Weights of a small mixture-of-experts language model, trained from scratch on English Wikipedia.
Size: 14 layers, 81.7M parameters.
Below are experts of layer 4 (counted from 0) of a mixture-of-experts language model. Rows are named down (a neuron's output weights, with its number) and show model dimensions 96-127. Each number is 128 + 24 x the weight over its row's rms, rounded and kept within 0 to 255. Numbers have three digits each.
Before each expert's rows: "comes before" lists some tokens at least twice as common just after its tokens as in all text. This comes from a sample of Wikipedia text that the model never trained on. Tokens count by the router's weight.

# expert 1
comes before: " |", "20", "19", "–", ".", "%"
down0:105147115110148110120113123125106191113105116125146121138151146130113120126129084128119136133156
down1:123140109156120118110090102115173109125102135124142089130105170101129098124173129121149105130134
down2:102185122140125084139104137099113146099118152132133087124137139148129139155117140111177159125154
down3:159137111147140145149137102155096151152091126186138133113111108117144152142118090151093130111120
down4:105140107096146139151147139130155142104192115139131170162154160133123115157122130163091128138158
down5:089144108133160079104134129162117148121172129088119115119126078130137167147170130135110136116169
down6:126082160124113128141121123131123121113195094114079185150135140155109118129082139124136111134158
down7:148119108174141149131104141132161088169106129133100130146095143093112187104110091121143112108125
down8:114085123096123129101092109128117103174118170111137129086131104095147107123121139168171137059158
down9:098145136143137108129130078126136125113096088084128190108081127140162076125125164091105125117121
down10:072127128138169150116188072124107155116147125126117161124076126082113140119143114128089139132117
down11:121147119129100102170112106144112120122148110108152151127120114138144126144120143079094126102115
down12:095121118161124125181159120128105132124164089114132123086155140105105144126140111167121113138097
down13:128108145113138079119120130144157096110165123124111152103118137120131148125172117131154106163111
down14:101093157093155171129160116159099158132105152162143126134140090135162155142092138142132118101107
down15:153127100138138113112137128115105141144144195132121110108120142152129118131151137200155161125146
down16:114126128125134099107100121160116128125156082171139132127125096124155122125128166121121131151116
down17:153105171139127137152170067119119104121116140137134137125158165112115160119127148118127116112104
down18:125140147143102132139092128130125150126122125122149125133102078087106111102103112163144114150156
down19:108125141103143133133140122098162144144156143160112138157123070116123091119120128116097107152142
down20:112138165104108077112154120117095063090125157107126113128109156159117169105130108105105100136167
down21:084139134135126139103133119150136115124113073113133123150116083122119112140129104139088149107102
down22:098119082146107107126115124104159126137165122097162140096114136131130121111127130110136120144122
down23:109129138134108082169157157138132156118169112125171115104151124143120109145120150152153115131129
down24:205136097102166106132174150144120111135136058157092099148113120146149120108139105116120085151181
down25:117138098126188100094116138156120135158130118056118132127100133143150086122123151133139159137105
down26:166110119144142103147104166159159142126090128146135109118119137107109153170141094097102131088108
down27:089183161133123160174125125179074152139086150146121117143119129132138119131181059160142113147154
down28:140119134195142116141121094142131110179166128147122133092117136126143118090127128149126134116110
down29:117139151092140117113156107152160203114130160114128094098150096102108152139142093108105106108133
down30:121147181147086112126097146120142106102147144112195096132113140140147121150151162108115134132098
down31:145179115099164128128050121156095126130158171131116169116091090123143142140157136117151130149126
down32:145158130166084131138155141170157113097082095083125150141154112127124118138084097103141147124157
down33:157104114145117165129126110110156149149119131116116129143130115102143091113103150150102152116119
down34:140107109082149125118120150140122087141135122117134104137196163130158164144143126184143100164127
down35:114115125147149122178144156104139081131115171083137163128100143086077136147136108107118149087175
down36:120150137096141084099142126131085125121160111169155102120114189107149130148103125104131103124123
down37:118136127115133103116112112161085122124135172149105099141096130145113118188118111142057151100144
down38:171120148129093136136132102080103159127121110114135143114135122142149153137117143138123114152112
down39:092151123123187149115155142178134100113123145111144164112128093106138115103143118147144110115124
down40:098107150105119113162076133191120150111128109132136102124071110130112149135133137149116130136152
down41:196077120139072112087148072151136141132109146127137108110120118132106090186106121132122142140118
down42:108152153116103099119154096118112152123134158132167096151141112192091142097167135173161089120137

# expert 3
comes before: " the", " a", " to", " in", " The", " as"
down0:157132093113112131116121146142160069144106146189138159126120115125123109125129155145091140122174
down1:134167125152143130177138101116144167148138129148114118131164144127111175172052178103106156103143
down2:117100139091095135128161159109111089119115143125104146140115111178082100128119139139090171099134
down3:183115097112083147126114165128149140101131143121163111116172122159084118128157141129152132153128
down4:124112148152139126125137108107113097112140118153165098060115124128108124132099130168108090114144
down5:133105088123131074109124124137127130152092052125114124135127148085112119105114166093124137151144
down6:106153103122177160066142091143133116161116120155109121128126114100121170184083155112101150135171
down7:099142122150132117158154146150131137178143135112161102078124100125125132151128101094084116173171
down8:116118115126099107103098082160148119141142138164126110137182157084101069114123087111145123149142
down9:161100133115120155146149183129108168125080113177146111152113172176139133103166129123158098155083
down10:172148152108158117130119085120131114109127137120154115113115126130104092103191136116099118121133
down11:103134156120102121152123112108145141089137141149128100151137106092142107090157109107141107130113
down12:106169124136142113108118122159148134122140125099129114152142159113084093119108090129102124123111
down13:068126151127128144136121135115125130145127154135154150134126147118113103125108170123141148116094
down14:128121144146102117116075163119124125106111139096145067143082135141105155087122121167131092129082
down15:115111100141169133143130150140131179065157188125146133162111133120153131123184107154148095094163
down16:134169143114150114158137127126191155068081115131092121149131143121107119168128117140161119129120
down17:123122149122108145116125134177118138086111134114145125103113099144155075107165125123142101163159
down18:131139177101114148123165109108108096106114131081121124118174134086156141137126104103093124111135
down19:106137080147153151117146155102113098136109124098136110123169134158138075141097113113106163151108
down20:091135147127132123115166132117124104147123127112141154118164136131141138143151123129117142096110
down21:118151124133106130182162106154128115154130191071074121147118111100128114124101112146106139138117
down22:093129120146150058141119155134119075127152098103074117146100151148143133129144140116142101120088
down23:108130130142098115185136149148136142093123111136180094113132117170171095134121143137116099093131
down24:129166126104118157130063082133161126081150108113151124123073130132138152137130114129134137106135
down25:138145105111173128098139129126132101133133170110151113158176111129144147101127121137153146084136
down26:129126106117123180117126133088151117123084130099155114139145169134099122156107096168112171138119
down27:143115101127125102128179101166123148090137185113163160131120159143129134097101148112110135171166
down28:105131146150141095171136168126133083160145090099092129198126092132129122093132105177151170093152
down29:149131122143110156108152132123125170078074109103119136132133109144136131128131169145138138131142
down30:148175142139205100089120140111113158080183146138124097168143103108066101118115119137169130144123
down31:181156145146151099098137148115135115150145173124126139165133082137135093128130091147120103124168
down32:111165107151106156138100063155064134101142123079135155144087112126083126168119171127133146104112
down33:159103133143146123100148172146176132080100098088141088138130137143074131133114142102137149109096
down34:102095074113160139134115122105156154119124135131088118154122121140119097155120155157123134117100
down35:111205129122147132116135117137112096141151091160139121152167152129175127135143125185129090135109
down36:157089103127119131093159108149109147147113133126140097106151166108150145106130135111157108156120
down37:160112156180135163167159140134131111135129115124112128118105137155107117121151118154164126128121
down38:158157108151122131098132139141110114104077119173111130126129152092162123135130138152111185096128
down39:103107108179150194131097165134102107148157141113172143111139126106116113155113105115139131116127
down40:113065135149125098122154132146128120163084127100123167099127181118127109133138152147094145138185
down41:136119133145175077139098121104088112094180132119091105116122115107141109097123148160140105108165
down42:139142144104133105112121119106130081091155104107144135149107130146117129167119093122127086150140

# expert 0
comes before: ",", " (", "'s", " and", "\n", "i"
down0:107087117111127137163111067173097111119127110111119136131095139142138177133135112098130139102115
down1:126095113143132128129153103114136152136111148156147129158125156104053081104103128119129166138127
down2:162131148104141102115131146144098109115139137119155138178111106100050111150138113057160134137133
down3:158089098122133183122114111134136152077109149114088142121096135110151161143107098093138106135137
down4:111091137168152098136123109166140127123153124130109119131086133096164120091139109154151099143128
down5:126124097143119139096149142132108110130131142134127150150122111139131133161092128122139124111150
down6:123124158132140124100102146130107136161095174117104139145120142135109133151127139081150130140120
down7:201153126179125109144172134079183136132134157160153126131120143121153148085142106137132116148127
down8:108110108173138099129149040095147136137117157129108146148153075095130098167151118103124114150099
down9:111106111079138119162113137116156117138163127120121093127143078054078152182126135144111097121140
down10:078141132131070119070164146132157180157119150104098108126169113126137072131100116114178126157098
down11:110124130140084149118081094137129127119141073105109120133132086108103144144174164138116146082135
down12:180158105149161124158137104124126148122119139115131167140144144160129166137118139103128102148093
down13:172119147125119150124118115139061145134126157161139124076112152114163146140119099169116142118105
down14:156154124136147140133114121132122137105135083140081106130090075186116136171159099155128127095141
down15:089122124108086112140135111086138121129157147145114125094144106144144139124102099112172105092141
down16:126132120131102124134112113080103124183158156126145141111158102139077107105140148109164096109096
down17:132134144132118134098137098137157150129153150126129130159136105169125128127144132133141138132156
down18:109106143096116162107105168122111104151155140106108118150164081170151137168113126151142100142077
down19:082104175102097122147096099145113115082098174095132120107140151155144128137128099173122142178129
down20:143120148126121120107093098085112157114155147133172098109164099102138161156109150150131139133137
down21:188106095114155161155139090107100135128121120114152155117166154120112134173130114167136131105097
down22:106183163107154121119132094113117141124142069111116099116128119089169130085104127143116094101128
down23:119124112096175148167141125067139099108128145157162144088161132118135157112088137166120130148138
down24:139131077132074166127164124142093119068108164110170101131108095139110121124085129093127122180149
down25:072090148116156144135158152131146163107104107112136132142173149130175130147137121149090100158160
down26:095103124078157150149144088126100166132124131141123130112138114122112140089133150132113139067124
down27:169126127095139149148138174144097148085118137118132163156115150134164098160098164115119150153142
down28:132155114139179137113043111125142112139113148112125147130105129165127137151123108142124144135113
down29:111105108123116123125158169139142089174084134098129119091141166130114124100129106107144157116129
down30:111112120120135135134110101152111113156122150145116135147159101100077101121111138122142110176122
down31:112143148148125129124138168128117103114110100123142159139153109104157132143120107115109143105138
down32:080149076083134130095111127095129158111155148120164123087095155107095109122132138089141137102130
down33:100146093116118103125121152104157152125151129132125112112099133140125083143146106123090144109115
down34:151123115114129137097116129111103145115107083117154093153155101113095143140117124102137073120142
down35:131117104175165097097105113144107096159149108096121073140102117144134121170123103145158140106129
down36:140147134120151130129126149121102132150118123131168107166165127113136105151128143164123106117122
down37:155126122092116127122096134119179102087138103089106141107128129124111133142129073172153136104153
down38:169098105128170129154133126086137097131125148153103099133123089161145162154132143131129116134152
down39:107162144122192114116129127095123106102126119136107136139167146156095174141166134128149139108132
down40:125112118126131148142141134119116107063183156146097152143114156145083131106131179121167127097099
down41:136152090106152119157139132144148092119138111126130128117123148134093140156121139147115124172132
down42:107137111126119126143153097152139142097156181148132141111117130138159128137103126165142119124112

# expert 2
comes before: " ", "|", "-", " the", " \"", " —"
down0:175110135092140155100112200119104106100164164125108084151150105116114101155105129075122131147100
down1:089125125155133100124160103153135155125137119077109113106128103128175142075164106183176097136069
down2:137136160123129102099095134110099123102151096110123103076072134128066133099115174121098143120167
down3:155116135107158139131154113133118134102129110162162119103145192093131128154175141176167131165113
down4:145099125144145098161165134153138131136112161104159157098146104060169163105129151128121117124116
down5:120127090157132151172096080100110110121110141133088133140092154132144146144136144139102166061090
down6:147151112123128141155115116129110090136135127164150158120106123124133124161168131149157113190076
down7:152146120167136167134149127088170166152187126075083155116128146118083096102083122120140161161095
down8:134148135108132113209153124125130125139123131136126121101128129109140158158140117129116158141074
down9:116125141157152075100123072120085129114128110132176154076140138143155127126134145122097109127151
down10:131119106125126175140101134092131177123074167113177099126133155147138113168169143133123130129111
down11:123145119092149108133107125113115156148155142130174169081121093167168155183117122134157103142146
down12:119155121129146133184114106122144142150150177083115093121142132083106139120104125092144126157131
down13:113145137123144099141131112160124092131146129158118129136054135143103134111138138112126146139174
down14:186151136157136100152131067108118157091087142117120135149146167124140158125148098132100162108119
down15:098115147126133102130121123169130129102134116122108163141133167120127104118123127146096140139107
down16:138105093130072102105194157107161150130144080148128146136153150149123136125147124131100100110110
down17:118122135119088137133105116159100144149138135143158114129143155145130093141161076113149154110161
down18:087091131126148088148113146115120136141168095144113107124101165139109141144102147126121118149098
down19:115125134149132136130116094103140123137134127089132158146114121114130114149137107151117086162128
down20:126145153126138110143128116118142097094106110061104140098130178109133157141153171097110094124156
down21:184163146153135143107165184120124151153117157097136099105101109136125143164128086099118115101172
down22:090152090109060170123163105107137132121146110116089123157090117117142121125092149105087118074135
down23:156094122073114107152140116114096127142108136142101121097064122145122175134146153124102138141131
down24:138174136151132112164100126125104128127138117180105098129132134154184128131151132146105147096131
down25:138130120119138098069149110177116104169147078106087127123111143083129141142129140157154115140124
down26:155115157143121146134090154170114110158153152166116093171112136153127097119154117143118113151165
down27:122103146152136084133141150165138149091161098146106166147126140156119181119090107095129072149122
down28:133116128136126126119150117157149111112122079121158067116068133092117166135107170114138113149138
down29:111164134148113145119140142166121120156110142125108125176140138121103150167110162110116105108116
down30:170110120179093117112118177118137114121104097144155093138163151160161147141137106143127156148101
down31:112143158097158132129150073129181141161146149153105089109081136137099135144124102082098123150125
down32:113092159100136110151128092114116130106137144142199127142123160123137105129100110128161149095118
down33:186157107142129135096143134130136129134172129124125148136160097166133129122146139132084154089144
down34:136113119134123162132136121142139124122160122111140136168129163155111129175096127148157129150180
down35:106097145151113150147091111145127134090148129123164148093089088126104130115152150147158107057127
down36:105109104080154082110117147112139103136183103126130154109131130116132122078076147080111141132124
down37:098166145142158129127089120113102100141110146137121139102172125164132119193126165117162124088152
down38:125135122175182128116134139140129146098123153168125181102118115146133116131102188130149146140139
down39:162174148083128144159148110111086130148097203139123075124144135120093129099136176109139096149152
down40:159171144124139153143115115109097137138125123129147096139113161111124124140117137109136089141118
down41:105157129146127119091072127124121119141179181127149125125180184131173146138101104132097152090121
down42:118133142106122153136170134147092158145112157135129110150146149120129100144086101116128122154131